Weights of a small mixture-of-experts language model, trained from scratch on English Wikipedia.
Size: 8 layers, width 128.
Experts: 64 experts in each of 7 layers, 2 picks a token.
Below are experts of layer 5 (counted from 0) of a mixture-of-experts language model. Rows are named router (the router's row for the expert), gate (a neuron's input weights, with its number), up (a neuron's input weights, with its number) and show model dimensions 0-127. Each number is 200 + 40 x the weight over its row's rms, rounded and kept within 0 to 999.
After each expert's rows: a language model's description of what the expert responds to. This comes from a sample of Wikipedia text that the model never trained on.

# expert 30
router,197,220,142,140,219,147,238,249,242,187,212,217,167,159,131,219,241,187,255,268,221,205,223,193,214,285,150,214,178,186,160,174,183,224,209,198,150,222,216,208,192,213,223,175,147,222,129,199,192,153,202,162,282,194,185,188,171,268,179,225,174,158,163,252,216,156,251,168,218,155,176,184,174,190,200,165,183,165,245,214,150,234,229,234,204,254,216,133,228,146,157,225,165,197,177,148,113,215,206,213,48,255,180,189,224,138,213,180,214,178,204,203,112,188,195,152,240,168,189,112,229,279,224,229,159,122,187,148
gate0,250,202,220,157,179,241,192,225,181,201,116,178,190,179,138,132,134,209,201,210,219,257,142,208,160,278,198,176,161,162,121,180,133,283,275,255,250,238,209,250,199,169,135,254,184,188,157,189,174,150,215,171,200,179,144,256,220,197,139,188,233,196,154,196,146,145,167,199,186,236,202,271,122,167,180,177,217,236,236,191,169,178,121,223,182,253,230,212,236,216,177,179,164,157,181,226,160,210,169,202,159,167,234,216,179,145,131,193,236,277,204,159,243,114,250,248,177,207,262,205,209,187,166,212,184,259,213,141
up0,177,227,162,152,187,217,187,133,171,256,194,152,229,221,212,231,213,216,239,188,169,231,204,217,167,208,167,146,218,251,187,229,222,169,219,212,240,140,207,267,235,201,220,189,172,167,197,137,177,247,179,193,204,206,240,170,125,203,108,139,221,147,197,221,180,300,201,210,177,199,189,216,204,163,128,202,199,253,150,239,236,158,164,159,253,203,191,136,237,269,272,137,136,244,173,193,292,230,307,222,161,198,158,167,145,290,277,159,190,178,195,214,197,217,241,225,242,216,179,236,240,213,189,252,252,284,208,191
What it handles: LaTeX math markup. Backslashes, braces, dollar signs, subscripts and variables in LaTeX formulas, e.g. \mathbf{k}, \beta_k, \begin{array}, also odd foreign-word fragments.

# expert 35
router,176,242,182,228,206,238,239,230,185,197,218,172,203,139,224,180,246,244,256,242,211,291,240,197,157,227,132,205,244,192,265,201,199,222,119,190,108,226,242,184,246,193,251,163,169,139,191,138,209,161,204,181,275,209,166,136,183,222,174,254,172,186,165,248,216,206,234,148,193,217,158,204,219,247,183,196,245,149,245,204,213,204,214,227,174,245,203,125,220,195,165,255,240,253,203,173,145,273,235,223,97,209,260,236,242,148,209,202,259,154,247,218,174,192,239,162,172,198,150,105,210,211,244,210,206,129,283,185
gate1,151,206,237,186,160,227,177,163,245,209,242,124,169,212,218,161,228,237,245,178,231,234,224,156,145,234,223,254,205,165,266,255,149,200,185,148,139,250,286,124,178,206,200,192,235,167,160,280,93,197,207,193,259,166,168,253,217,211,205,220,192,152,202,173,267,243,156,133,150,233,173,220,139,178,172,212,209,144,260,134,183,219,184,211,135,224,224,138,251,124,204,163,215,157,159,228,161,214,125,168,158,233,180,218,258,250,201,182,168,254,200,241,210,228,265,211,160,175,228,188,164,201,159,149,210,222,201,245
up1,157,236,213,272,266,170,242,177,203,213,95,281,214,195,258,213,212,91,201,211,218,195,189,230,255,171,111,202,198,198,167,153,161,149,266,298,188,139,170,185,226,205,229,199,153,230,149,205,181,168,191,188,245,219,241,162,201,171,186,160,155,171,211,189,210,229,223,237,238,211,200,236,177,258,171,143,241,241,220,263,265,157,224,211,176,231,209,297,177,229,148,224,194,203,237,253,197,219,132,287,221,169,218,157,236,193,199,239,268,204,198,228,241,265,158,140,190,167,211,168,206,255,196,253,253,190,218,218
What it handles: Initial C, Al, vowels. Word-initial single letters or short pieces like C, c, Al, O, I that start a longer word or name: crisis, cited, Al-Nassr.

# expert 10
router,203,232,195,181,241,189,205,215,211,160,258,191,151,206,228,204,218,203,235,259,242,188,167,212,189,252,172,231,124,152,149,140,147,228,158,161,203,234,183,165,162,205,246,153,160,254,178,217,200,237,267,252,285,140,204,185,174,216,215,262,132,237,204,166,137,211,271,231,149,131,183,221,147,278,189,209,241,147,202,204,231,226,247,204,170,198,172,191,240,240,181,180,219,232,229,213,225,254,286,209,167,243,175,153,261,162,211,143,270,187,258,211,121,289,165,192,213,174,153,134,263,212,203,279,172,205,238,208
gate1,186,197,185,119,225,201,163,173,299,215,175,229,148,221,202,198,187,227,182,224,255,217,194,237,189,216,164,240,130,180,218,206,220,144,205,205,207,254,186,193,136,226,195,156,210,196,238,284,135,143,200,130,249,178,199,151,264,171,217,173,221,174,201,234,177,200,243,194,182,204,101,176,210,148,162,271,240,168,262,205,157,182,221,173,150,194,145,228,245,179,230,115,183,260,122,213,248,184,200,187,168,277,195,85,199,195,103,179,216,194,223,212,160,132,207,201,209,130,171,140,209,149,204,260,179,220,212,226
up1,149,225,180,300,202,213,200,233,119,175,264,135,297,237,133,220,227,180,167,204,235,185,175,190,202,158,216,197,207,250,179,143,172,219,174,231,227,154,211,201,213,160,186,240,197,166,221,228,249,227,151,214,177,156,141,261,209,252,241,169,175,172,232,187,199,198,142,200,197,179,266,247,182,255,212,213,151,180,205,241,215,191,270,258,220,207,258,213,135,289,210,209,178,124,288,189,197,256,167,214,138,202,173,322,216,182,260,273,220,222,192,216,229,200,180,208,241,265,217,238,238,187,154,200,249,187,196,143
What it handles: List and field punctuation. Commas, colons, dashes and pipes that separate fields in infoboxes, bullet lists and tables, such as "- Born:", "Missouri, U.S.", "| Socorro".

# expert 41
router,252,245,139,231,237,162,195,188,234,165,280,115,234,99,113,190,304,187,159,260,204,247,239,147,201,246,166,189,185,197,181,142,228,258,156,159,211,206,229,216,144,215,248,124,190,253,200,203,204,204,222,186,205,227,223,163,117,222,161,265,147,169,208,209,229,170,187,174,177,208,205,237,108,259,209,183,199,189,239,216,188,259,259,199,266,211,157,165,196,181,166,254,177,214,134,194,194,196,200,157,196,182,242,206,266,194,229,173,249,149,238,169,184,196,163,232,213,171,208,115,213,268,187,273,171,223,217,214
gate1,215,185,178,138,236,307,143,211,271,230,221,178,278,99,154,231,193,210,158,195,197,281,237,179,265,153,231,221,193,196,233,134,211,200,219,175,212,171,252,169,247,162,251,191,171,254,202,168,191,202,202,180,219,246,205,146,181,164,237,213,162,268,79,157,179,161,203,205,164,178,243,215,229,205,166,194,217,265,239,215,149,183,231,184,244,270,137,177,244,168,219,184,196,198,160,157,215,193,170,228,241,153,215,185,151,231,192,183,183,254,176,174,105,167,168,228,158,219,194,222,273,286,212,209,139,150,195,227
up1,190,144,201,151,251,258,120,204,244,253,203,125,229,172,143,175,241,210,196,185,226,236,209,197,239,154,161,160,177,226,201,148,182,223,195,203,204,161,247,193,244,209,249,155,146,253,190,209,205,208,175,221,132,178,198,132,165,181,274,219,128,268,136,146,184,148,240,200,192,154,222,212,198,216,221,178,270,232,185,203,220,179,246,234,205,284,197,189,269,171,256,155,149,245,147,154,203,182,118,222,243,99,176,188,184,162,164,232,161,218,194,183,136,192,147,218,107,197,175,160,213,225,229,216,240,126,204,261
What it handles: Verbs after subjects. Auxiliaries and verbs after a subject or relative pronoun in narrative prose, such as was, is, he was, has been, then.

# expert 11
router,168,221,198,151,144,183,199,196,201,219,216,99,166,161,182,217,244,190,258,190,225,253,222,223,183,221,100,236,183,199,189,109,153,239,139,193,140,114,286,234,202,187,224,158,210,204,161,133,220,184,233,160,192,177,241,192,209,178,191,239,175,212,185,253,174,175,233,183,132,200,250,157,207,178,191,218,176,119,228,245,133,215,205,258,224,178,214,165,197,193,193,233,243,238,217,190,138,207,199,227,162,247,303,151,274,122,134,132,207,146,218,211,186,155,162,163,232,214,152,153,192,249,222,228,164,141,231,156
gate1,195,204,219,185,193,245,156,207,219,205,148,134,172,126,259,227,168,198,202,132,190,190,257,258,250,167,187,202,182,199,181,138,226,244,219,196,214,195,206,165,217,166,246,269,188,280,230,185,214,165,233,227,145,195,232,180,196,262,180,244,159,265,195,289,162,233,206,214,242,119,215,243,216,265,191,186,148,184,183,215,173,233,244,234,189,188,247,159,219,193,249,252,251,289,187,240,187,272,235,190,204,173,222,153,125,169,135,104,214,259,203,169,181,199,176,175,223,126,227,230,172,222,232,269,218,191,240,309
up1,189,221,181,217,170,282,166,224,165,133,205,268,237,203,249,258,194,254,238,281,231,167,211,173,157,286,198,203,213,200,238,209,196,189,186,168,172,243,199,219,189,177,149,116,187,209,226,209,178,193,193,148,265,196,259,269,219,197,185,252,326,206,186,129,224,220,199,164,156,293,217,203,193,198,186,236,271,194,202,203,165,204,169,165,206,210,209,218,226,255,172,86,218,146,211,236,204,180,160,191,271,238,104,188,174,250,219,259,236,190,209,202,265,198,204,194,225,319,221,183,204,151,195,211,181,218,200,172
What it handles: Word-initial prefix pieces. First fragment of a split word or name, often a Latin prefix, such as con, re, ex, pro, pre, E, Se.

# expert 24
router,205,198,149,225,177,241,183,244,190,149,199,162,196,144,173,185,219,192,236,182,175,184,194,189,198,180,134,182,178,165,236,131,221,265,144,132,85,239,160,175,118,175,188,238,111,249,110,197,236,106,202,160,247,158,235,217,227,250,182,214,228,209,156,244,158,179,206,244,154,168,134,216,208,228,166,149,262,202,197,196,236,202,281,262,220,199,246,185,238,232,182,170,212,225,201,204,175,267,185,234,133,233,181,171,280,149,226,200,202,158,160,155,119,213,186,199,184,149,177,209,225,283,183,173,215,146,210,219
gate2,185,230,187,272,133,197,204,198,188,238,200,238,245,180,215,264,83,174,215,231,182,166,219,212,172,205,151,249,157,184,245,240,251,210,168,204,121,234,215,157,199,153,233,299,232,238,206,212,128,172,286,157,238,180,211,205,177,178,220,258,200,199,160,197,162,231,219,211,231,207,182,192,219,191,169,180,253,199,179,155,201,137,295,242,199,197,140,207,272,185,108,244,226,238,154,124,209,225,294,208,179,182,140,232,176,238,200,157,214,209,127,218,244,202,178,257,159,130,132,176,172,218,186,200,186,179,150,181
up2,184,201,186,222,166,173,238,231,209,225,213,249,247,153,194,255,92,188,172,194,205,211,180,263,137,201,189,155,244,114,181,210,242,184,229,218,169,218,241,151,253,181,166,201,208,260,157,187,154,185,179,248,280,177,157,222,232,156,203,201,230,239,310,184,202,179,202,188,200,133,181,212,248,198,200,229,196,196,166,174,192,207,238,182,213,272,215,179,245,113,201,191,224,120,232,119,124,251,157,230,213,223,123,266,176,227,209,134,187,187,206,273,169,224,191,258,196,200,143,242,214,192,208,206,160,288,111,167
What it handles: Year digit continuations. Last three digits of years split after the leading 2 or 1, such as 2|011, 2|020, 1|939, plus day numbers in dates.

# expert 8
router,226,259,178,165,195,232,228,218,221,181,198,191,191,146,109,201,249,223,244,196,214,157,216,189,199,207,179,216,189,185,218,115,154,255,150,136,124,212,212,209,175,225,163,228,188,167,140,135,170,168,189,169,288,143,161,192,180,215,145,242,218,163,204,280,159,178,258,242,180,198,161,213,166,232,178,190,204,92,238,231,179,239,190,187,251,243,226,180,244,165,166,268,195,207,163,188,168,249,247,200,112,187,209,205,289,117,252,218,248,201,186,199,187,252,213,233,268,193,145,136,229,245,153,255,189,127,232,221
gate2,209,190,187,177,225,233,175,165,250,260,187,271,131,175,194,164,178,221,228,242,163,219,206,238,222,156,206,151,119,155,201,197,187,136,204,271,265,161,234,235,275,201,231,258,184,162,156,184,166,215,242,131,219,221,231,165,202,144,162,208,245,165,191,279,218,182,230,267,217,212,183,202,151,236,171,211,199,201,251,179,208,249,142,242,252,267,244,194,291,152,196,230,124,171,167,160,223,149,270,183,101,218,252,170,218,234,153,202,153,187,197,266,198,204,170,271,173,293,178,168,226,232,219,207,226,219,164,218
up2,228,242,139,173,167,343,144,177,251,201,161,165,183,218,198,218,215,175,257,236,179,212,182,229,241,204,233,212,174,152,142,135,116,181,168,163,230,181,158,202,218,242,210,303,210,145,223,180,263,202,269,231,211,201,226,226,145,199,184,197,229,194,201,221,158,184,229,228,189,219,194,237,196,214,145,247,240,300,193,261,283,200,212,251,257,241,228,173,205,167,205,241,167,195,170,254,196,120,209,166,222,189,257,199,180,183,205,282,237,233,253,236,172,200,191,254,243,249,269,205,148,197,172,169,225,270,208,158
What it handles: Sports table cells. Short codes and numbers filling table cells in sports results, such as ranks, positions (MF, DF), country codes (USA, FRA), years.

# expert 22
router,200,199,168,183,208,208,192,263,249,238,255,225,182,143,80,192,286,158,241,167,168,212,220,226,192,202,185,256,189,162,215,194,128,302,170,152,123,227,251,175,176,229,173,160,180,202,102,139,168,197,269,128,250,174,178,162,171,186,175,222,171,199,174,196,171,142,196,187,168,211,159,178,128,185,194,130,161,152,215,218,198,229,159,187,210,210,263,205,213,164,134,236,210,197,181,180,169,257,250,173,137,242,218,200,235,190,221,195,172,173,157,213,205,217,203,143,228,131,83,193,239,221,176,221,144,208,240,157
gate1,292,110,177,188,159,205,235,206,169,230,219,223,196,208,172,174,172,182,242,186,241,212,243,205,263,149,200,136,121,209,86,155,172,243,213,206,237,214,243,133,194,242,179,182,186,153,154,174,190,190,277,255,198,228,201,176,254,215,225,236,220,219,244,93,171,229,253,222,158,190,159,238,168,177,246,171,231,223,195,232,225,150,191,207,227,159,192,293,199,182,201,221,154,272,195,116,137,221,198,117,172,166,209,184,273,100,200,172,160,196,210,247,132,182,210,196,220,185,219,194,215,180,145,228,194,199,242,172
up1,169,236,218,178,189,177,274,164,206,172,158,200,233,218,139,189,225,192,252,231,127,200,194,264,217,236,196,284,277,247,166,197,185,161,227,206,187,244,169,228,231,131,165,286,197,215,207,168,239,206,175,180,201,226,192,266,206,144,180,190,157,181,198,249,226,199,137,136,188,231,215,167,216,239,78,239,236,168,185,182,233,188,197,156,235,187,177,140,122,194,217,149,196,199,144,204,204,198,142,290,254,218,185,194,139,216,240,154,221,253,221,206,312,172,144,187,210,272,158,206,208,192,214,107,227,208,214,260
What it handles: Sports competition terms. Sports words like League, Cup, season, final, championship, tournament, plus score digits and dashes in match results and tables.

# expert 6
router,223,242,152,187,233,184,171,237,244,208,166,161,214,194,162,213,221,223,248,247,161,203,178,201,145,242,94,237,192,197,154,174,254,234,178,158,157,183,212,151,178,228,173,174,175,235,171,166,184,185,223,128,213,186,230,176,176,257,171,189,161,239,234,217,176,228,269,207,183,179,238,180,185,280,177,110,216,126,190,143,198,230,247,188,252,254,210,140,174,206,166,253,187,192,193,172,143,228,250,206,202,266,201,228,312,197,188,136,229,196,151,210,175,195,205,137,281,191,162,164,255,311,178,288,174,151,250,168
gate1,180,242,211,166,244,212,203,166,237,159,157,201,169,148,173,203,186,196,231,182,233,194,174,249,173,255,172,234,183,180,179,191,147,268,233,169,217,186,150,216,221,219,280,169,217,194,221,256,199,176,214,227,166,196,180,221,137,185,170,306,147,186,216,265,205,194,342,144,168,295,246,264,237,174,160,174,204,139,177,209,209,203,201,203,279,213,176,197,207,189,147,186,137,151,262,185,178,249,256,163,232,220,151,161,216,227,274,181,171,255,194,184,179,219,210,125,207,204,204,192,250,176,151,298,204,157,226,284
up1,160,233,254,244,243,201,180,233,142,206,130,179,203,170,155,241,221,203,219,231,215,191,180,198,180,153,187,188,155,125,213,208,221,221,195,221,211,165,184,224,291,303,211,234,150,202,239,215,137,198,171,166,208,162,152,220,147,185,150,214,215,233,213,201,141,148,207,230,151,240,167,259,213,175,107,235,131,223,223,167,155,212,230,245,212,236,189,49,189,221,211,233,199,176,253,251,178,264,263,246,264,259,223,197,259,203,166,215,236,196,169,198,178,170,193,190,133,270,185,170,168,143,147,216,189,170,224,270
What it handles: Sp/comp/exp word starts. Opening pieces of Latinate words such as sp, comp, exp, def, dep, app, as in sp|ot, exp|ected, Sp|ace.

# expert 54
router,175,242,182,149,210,158,214,261,213,195,179,150,207,211,147,186,235,218,242,268,164,203,185,200,184,261,161,174,174,221,172,139,168,208,173,173,154,243,191,188,149,191,224,190,219,168,112,142,202,197,237,128,266,174,269,229,146,242,162,241,147,171,166,189,163,177,184,233,175,172,203,164,146,175,172,243,180,94,218,175,182,198,246,244,229,230,196,151,276,115,150,246,196,265,224,191,170,236,249,220,96,260,264,155,222,219,205,138,231,155,226,160,134,182,239,184,249,191,203,132,236,246,165,182,179,200,260,194
gate1,169,149,247,175,190,205,290,182,125,178,255,234,227,168,121,218,160,238,120,232,138,182,153,121,175,149,99,237,185,255,228,197,215,218,177,198,252,231,149,264,157,207,194,243,233,201,222,146,230,184,210,190,259,236,239,200,188,209,191,193,234,210,183,162,197,199,263,201,197,168,207,180,124,193,202,181,190,146,234,145,167,123,168,165,201,212,182,209,144,169,113,186,184,219,180,222,250,248,178,166,204,203,230,234,178,241,181,106,246,131,256,209,267,155,191,202,172,250,209,177,260,204,183,288,158,206,248,180
up1,189,157,209,157,307,184,186,160,208,219,197,173,163,226,243,162,161,163,172,197,227,250,191,178,222,217,214,262,269,158,236,249,251,174,199,160,198,150,182,127,165,121,233,185,177,179,137,207,176,198,244,211,261,272,200,221,212,242,168,138,163,233,164,203,181,212,145,207,251,208,168,288,295,135,222,223,137,156,189,269,142,250,262,178,239,273,228,208,226,227,215,234,182,128,231,258,201,221,236,182,177,171,166,217,195,194,200,233,238,152,232,262,160,102,190,180,199,166,172,206,160,248,213,204,189,177,139,246
What it handles: Non-Latin byte pieces. Raw UTF-8 byte fragments of Japanese, Chinese, Greek, Cyrillic, Hebrew and accented letters, e.g. 資格, Οἰκουμενικο, Hü|seynov.

# expert 62
router,175,257,172,127,220,200,210,269,223,158,212,156,222,131,125,166,209,248,267,187,197,192,265,252,153,220,88,218,211,199,197,214,180,206,206,213,170,206,253,161,238,153,192,201,159,210,95,182,191,171,273,221,187,200,210,185,212,209,196,207,175,180,148,265,194,141,167,231,141,166,168,208,209,234,189,124,215,174,179,246,241,241,223,222,200,213,219,166,297,161,153,243,111,189,197,179,167,291,179,161,111,223,227,201,272,156,237,132,278,166,248,197,192,203,197,169,243,178,208,181,243,204,210,184,151,216,239,196
gate0,175,275,182,197,195,188,181,261,186,239,173,220,170,176,164,187,249,150,207,201,243,194,222,133,221,284,185,210,141,209,148,208,166,246,223,212,134,196,159,92,179,205,169,245,187,172,247,193,184,234,184,168,231,165,154,293,309,202,208,260,253,282,153,175,189,229,175,194,135,226,165,197,256,255,249,272,149,170,207,177,240,185,184,227,288,188,237,256,202,196,150,194,161,175,144,209,192,184,176,177,139,212,159,207,241,211,174,212,240,204,305,217,231,242,211,204,254,173,184,155,166,188,210,261,138,190,177,186
up0,178,182,202,212,248,180,200,296,195,193,222,265,258,237,206,109,270,202,165,133,258,248,210,186,247,254,171,214,195,159,191,183,189,230,225,211,240,263,189,189,224,119,206,184,204,220,179,145,138,248,222,247,252,208,139,189,232,284,256,240,229,225,177,261,213,155,203,227,155,226,165,236,151,225,208,119,233,235,122,139,226,120,206,209,186,234,190,228,288,208,205,147,185,197,280,212,121,210,248,206,206,249,178,174,215,177,160,192,238,204,206,170,221,204,244,178,200,248,137,213,253,218,244,249,202,173,222,264
What it handles: Short vowel-t pieces. Short pieces like ut, it, at, ot, é inside words, especially foreign names and text near non-Latin UTF-8 bytes.

# expert 51
router,124,248,165,176,187,178,204,139,280,158,154,189,178,234,163,206,243,185,243,195,153,225,175,222,153,234,133,206,188,199,210,219,170,205,145,99,113,197,235,194,166,231,216,171,181,239,183,134,203,154,238,162,210,228,244,169,142,211,111,272,134,155,172,220,243,209,260,192,158,174,178,132,160,251,162,193,241,166,268,232,220,188,200,216,232,264,189,201,236,158,163,229,175,158,215,179,139,201,255,201,142,258,230,244,230,140,175,140,262,157,178,197,146,187,226,186,242,157,168,168,260,193,225,251,155,155,239,193
gate1,163,226,107,188,135,165,188,221,218,186,176,195,250,202,155,235,208,193,222,139,114,280,186,273,175,210,196,232,227,218,217,194,207,209,124,81,187,259,129,153,192,147,207,178,204,184,153,130,186,214,192,254,186,273,241,229,248,205,163,238,170,151,182,254,205,239,167,237,190,132,198,141,168,222,180,222,179,224,233,193,227,257,230,308,189,196,194,176,193,286,181,181,203,160,232,163,190,227,274,215,128,225,196,233,149,117,199,158,164,204,164,228,236,241,197,236,150,208,178,185,212,170,222,220,169,158,257,206
up1,221,272,127,201,161,152,220,211,218,305,198,214,260,244,213,161,202,185,127,155,248,240,193,185,192,233,211,227,118,226,183,170,174,215,176,225,173,147,213,233,193,154,199,240,197,142,145,150,207,190,196,202,253,266,224,273,204,171,152,170,123,198,213,317,179,212,228,225,289,208,202,202,250,193,124,199,228,235,176,178,221,172,218,190,286,204,193,193,161,208,266,222,158,218,204,149,194,224,175,181,194,142,173,185,276,282,187,202,236,229,158,215,199,209,274,216,223,172,209,113,198,187,182,125,253,139,189,217
What it handles: P and prefix pieces. Word-initial p/P pieces and Latinate prefixes res, cons, ass, prov starting a split word: p-ush, p-aths, P-resbyterian, sup-plies.

# expert 13
router,201,270,142,160,197,218,215,213,230,190,194,140,239,178,135,167,227,179,202,203,247,212,160,221,212,212,152,281,127,176,192,136,141,284,195,134,133,220,239,171,184,152,219,199,98,210,160,167,184,230,202,115,246,182,186,196,133,245,137,198,154,182,185,259,171,130,235,239,173,207,213,192,119,222,189,184,249,61,197,241,192,238,196,254,200,229,217,175,221,192,165,210,175,239,190,165,157,212,205,189,157,204,201,258,215,149,268,139,261,215,250,244,183,249,202,190,220,188,144,177,195,262,199,195,157,219,215,190
gate2,207,171,239,167,159,208,223,189,227,259,262,184,203,186,150,206,168,210,247,202,250,145,183,213,211,194,168,156,157,264,133,217,219,176,154,164,213,120,269,183,208,128,200,231,176,134,210,273,242,202,170,169,172,169,194,189,138,221,213,133,161,200,225,176,148,214,192,202,242,198,266,221,203,124,181,166,257,241,213,231,236,181,237,104,158,223,206,245,255,240,163,169,254,160,218,159,197,235,223,307,135,175,227,175,222,247,156,137,250,251,208,145,177,154,227,283,220,168,177,233,228,199,222,135,160,161,256,168
up2,149,187,191,193,132,212,230,157,163,249,193,187,215,193,224,156,229,213,212,192,190,228,210,208,163,250,201,97,231,212,205,186,226,200,306,211,167,228,207,251,98,250,217,166,177,180,219,237,99,153,204,212,222,231,200,196,151,178,97,235,171,168,198,241,208,194,289,206,211,157,227,172,289,183,198,181,167,199,201,186,179,203,220,248,218,176,166,156,182,145,184,218,217,167,200,203,241,149,229,162,186,243,181,132,205,190,307,147,204,244,186,231,143,147,213,288,188,183,232,162,110,234,154,219,191,237,129,138
What it handles: Infobox field labels. Field names at line starts in infobox or taxobox lists, such as Label, Genus, Location, Occupation, Campus type, before colons.

# expert 12
router,190,277,176,168,175,186,180,228,244,205,227,134,202,133,192,229,244,254,229,207,226,175,223,184,168,179,193,255,144,196,182,204,170,206,231,187,108,237,174,217,192,195,172,115,176,223,154,142,223,187,195,157,261,140,252,148,201,277,173,203,201,188,165,228,184,211,251,214,174,179,190,160,210,186,144,213,230,144,234,263,150,210,235,212,223,199,238,148,218,219,129,280,161,184,113,259,113,221,195,205,138,199,188,193,203,137,248,243,228,164,159,178,176,252,227,171,210,187,176,110,272,226,204,305,156,161,242,152
gate0,229,210,114,281,233,240,160,166,202,228,205,214,239,216,223,226,168,252,238,185,182,172,217,160,214,135,175,222,269,217,186,210,152,201,175,107,186,265,198,207,230,172,244,207,155,206,213,183,157,184,245,206,193,111,168,147,190,221,190,185,186,152,181,231,184,248,161,230,193,194,195,188,256,180,144,212,163,210,190,210,166,231,273,194,161,237,228,226,197,237,194,134,198,268,129,184,164,193,268,246,175,167,205,112,234,196,227,177,253,245,274,237,198,314,196,244,137,196,155,225,185,211,253,304,134,221,258,239
up0,246,125,255,198,183,197,180,202,163,194,143,194,125,174,229,239,184,223,158,171,159,236,179,258,148,204,180,163,232,182,187,204,128,223,133,225,119,212,255,190,213,206,211,204,234,231,210,232,148,264,184,183,218,215,242,253,199,197,213,279,168,148,177,135,206,183,229,152,225,170,220,189,198,236,218,223,142,184,226,125,177,170,147,190,220,193,170,263,198,212,247,288,263,188,197,193,238,236,248,210,262,203,197,244,165,138,128,153,178,74,180,225,208,178,172,204,162,178,184,192,193,142,207,69,138,178,223,168
What it handles: Acronym capital letters. Single capitals and letter pairs inside acronyms and codes, e.g. NR|HP, A|C, ANG|L|ICO, Xbox Series X.

# expert 16
router,170,274,144,139,240,227,162,178,214,197,265,150,228,139,160,189,211,209,227,217,163,251,176,192,189,221,188,211,143,184,232,166,149,196,175,190,168,153,205,221,215,184,214,145,171,183,182,159,217,144,260,139,247,223,181,173,158,206,198,246,205,241,158,218,137,151,252,253,186,185,141,185,163,236,221,180,219,94,192,228,148,224,156,281,250,225,229,169,258,174,169,316,161,213,136,208,187,216,183,291,178,165,262,206,221,167,243,196,226,137,180,130,181,149,194,145,258,169,159,168,178,188,180,204,161,199,297,193
gate1,241,179,210,145,251,220,219,161,175,203,158,203,278,213,167,207,253,213,163,173,182,231,218,277,211,174,203,199,156,131,189,123,94,176,168,221,217,224,218,211,156,151,204,201,195,210,160,241,278,237,200,170,190,227,243,181,191,166,212,169,222,204,236,185,175,278,227,242,210,203,200,155,263,191,280,132,227,172,280,171,226,250,246,237,151,211,185,188,268,212,253,283,118,176,186,256,196,284,153,180,199,153,171,187,234,226,150,194,212,144,197,217,131,175,271,195,206,176,145,153,286,179,140,161,220,216,185,194
up1,169,147,210,315,215,166,239,232,229,158,176,218,231,236,169,240,211,200,239,186,215,189,170,193,220,209,196,243,265,221,148,204,208,179,253,227,200,227,199,221,224,157,281,195,202,223,233,135,193,197,223,246,165,208,253,214,133,166,208,287,197,192,166,253,159,300,130,190,202,172,183,182,140,258,187,272,251,199,201,208,164,208,188,259,187,181,258,193,264,209,128,136,222,267,169,180,212,122,226,192,213,205,202,168,203,228,190,256,219,288,227,196,125,137,170,293,248,232,158,170,140,259,238,174,215,182,195,174
What it handles: Quantifiers and year digits. Quantity words like two, several, some, many, both, plus the leading "2" of years 2015–2022 after a day and month.

# expert 3
router,175,202,161,153,287,210,218,190,175,234,246,163,156,190,208,169,269,262,195,205,182,230,225,254,115,203,212,243,217,150,152,183,257,184,218,175,161,259,226,151,176,192,292,190,181,147,203,159,191,131,250,223,299,157,195,180,158,247,184,273,214,174,192,272,184,185,178,213,201,158,176,185,194,181,139,126,259,208,176,137,145,223,229,220,239,260,232,222,186,192,169,213,163,265,230,219,195,277,196,183,186,211,211,244,198,182,224,170,211,173,195,206,166,192,209,191,228,88,147,122,270,203,146,258,126,193,208,170
gate1,190,229,90,177,202,172,280,167,210,283,188,288,240,185,239,209,206,205,199,237,174,266,154,243,164,194,261,231,233,185,207,243,132,164,175,170,252,217,207,234,213,265,271,183,109,214,237,223,227,246,175,124,186,232,231,164,234,221,209,199,256,162,180,235,144,195,254,199,183,208,170,166,285,167,143,202,229,188,186,222,160,174,207,235,230,225,177,207,151,272,214,247,169,219,212,235,222,269,238,202,181,145,211,252,209,223,267,171,172,245,198,248,168,163,234,166,212,128,142,194,229,225,143,180,214,108,173,216
up1,217,253,223,166,212,179,172,229,213,270,216,259,216,245,153,267,265,153,167,188,245,137,153,221,176,243,159,161,287,215,257,261,164,178,219,181,271,128,218,159,133,271,200,216,227,218,208,227,158,197,173,146,191,185,161,247,184,136,171,209,255,246,209,248,129,226,180,209,213,121,139,242,237,147,223,223,232,175,217,225,172,190,197,105,194,209,231,284,180,179,101,216,196,151,241,248,161,160,159,210,188,194,180,190,168,217,176,182,237,260,153,217,239,182,194,215,138,201,218,234,261,150,238,182,228,234,172,199
What it handles: Clause-joining conjunctions. Conjunctions and joining punctuation linking nouns or clauses, mostly after a plural or -ion word: and, ", and", ", but", which.

# expert 52
router,201,170,155,184,208,186,209,247,233,159,217,177,174,138,175,150,218,196,243,267,182,196,203,164,158,207,202,237,117,149,148,150,177,230,209,161,156,211,211,189,190,243,217,116,139,209,177,188,194,172,211,201,220,193,241,200,122,215,165,211,232,214,149,224,142,172,169,205,186,191,145,118,154,205,172,145,200,142,252,286,196,218,231,250,200,223,194,124,264,208,191,277,164,223,164,162,175,174,271,213,117,247,151,240,221,128,255,168,225,200,207,206,169,153,132,142,219,154,98,208,198,194,228,221,165,192,259,113
gate0,223,184,171,234,148,167,210,165,238,149,246,223,281,219,190,247,192,232,222,154,169,238,156,257,259,197,149,150,175,190,183,161,159,170,228,177,157,202,190,109,168,140,226,171,186,243,217,268,181,189,249,195,259,225,199,205,208,232,199,229,131,236,159,216,150,181,214,132,95,186,214,209,101,167,217,223,184,137,228,207,274,180,250,147,195,254,227,207,149,163,188,261,179,181,184,224,162,189,208,206,126,164,175,218,181,220,272,125,295,227,168,289,199,198,192,178,268,235,169,208,210,177,155,261,188,219,189,208
up0,217,202,187,264,209,195,269,183,194,252,169,250,236,164,189,226,185,196,178,160,192,187,166,264,224,126,207,190,162,255,245,187,111,277,203,155,263,187,223,202,144,171,136,181,195,256,160,216,180,163,269,179,206,236,174,179,176,112,238,190,213,226,209,178,231,142,145,203,150,148,232,262,198,187,181,213,248,217,146,190,164,186,204,170,169,244,205,179,155,183,168,191,179,198,156,121,180,202,259,152,170,159,173,213,127,135,252,109,211,229,220,219,235,195,273,198,204,307,220,206,250,150,158,189,209,276,198,272
What it handles: Descriptive adjectives. Adjectives after a, the or of describing size, age or degree, such as new, small, large, high, original, further.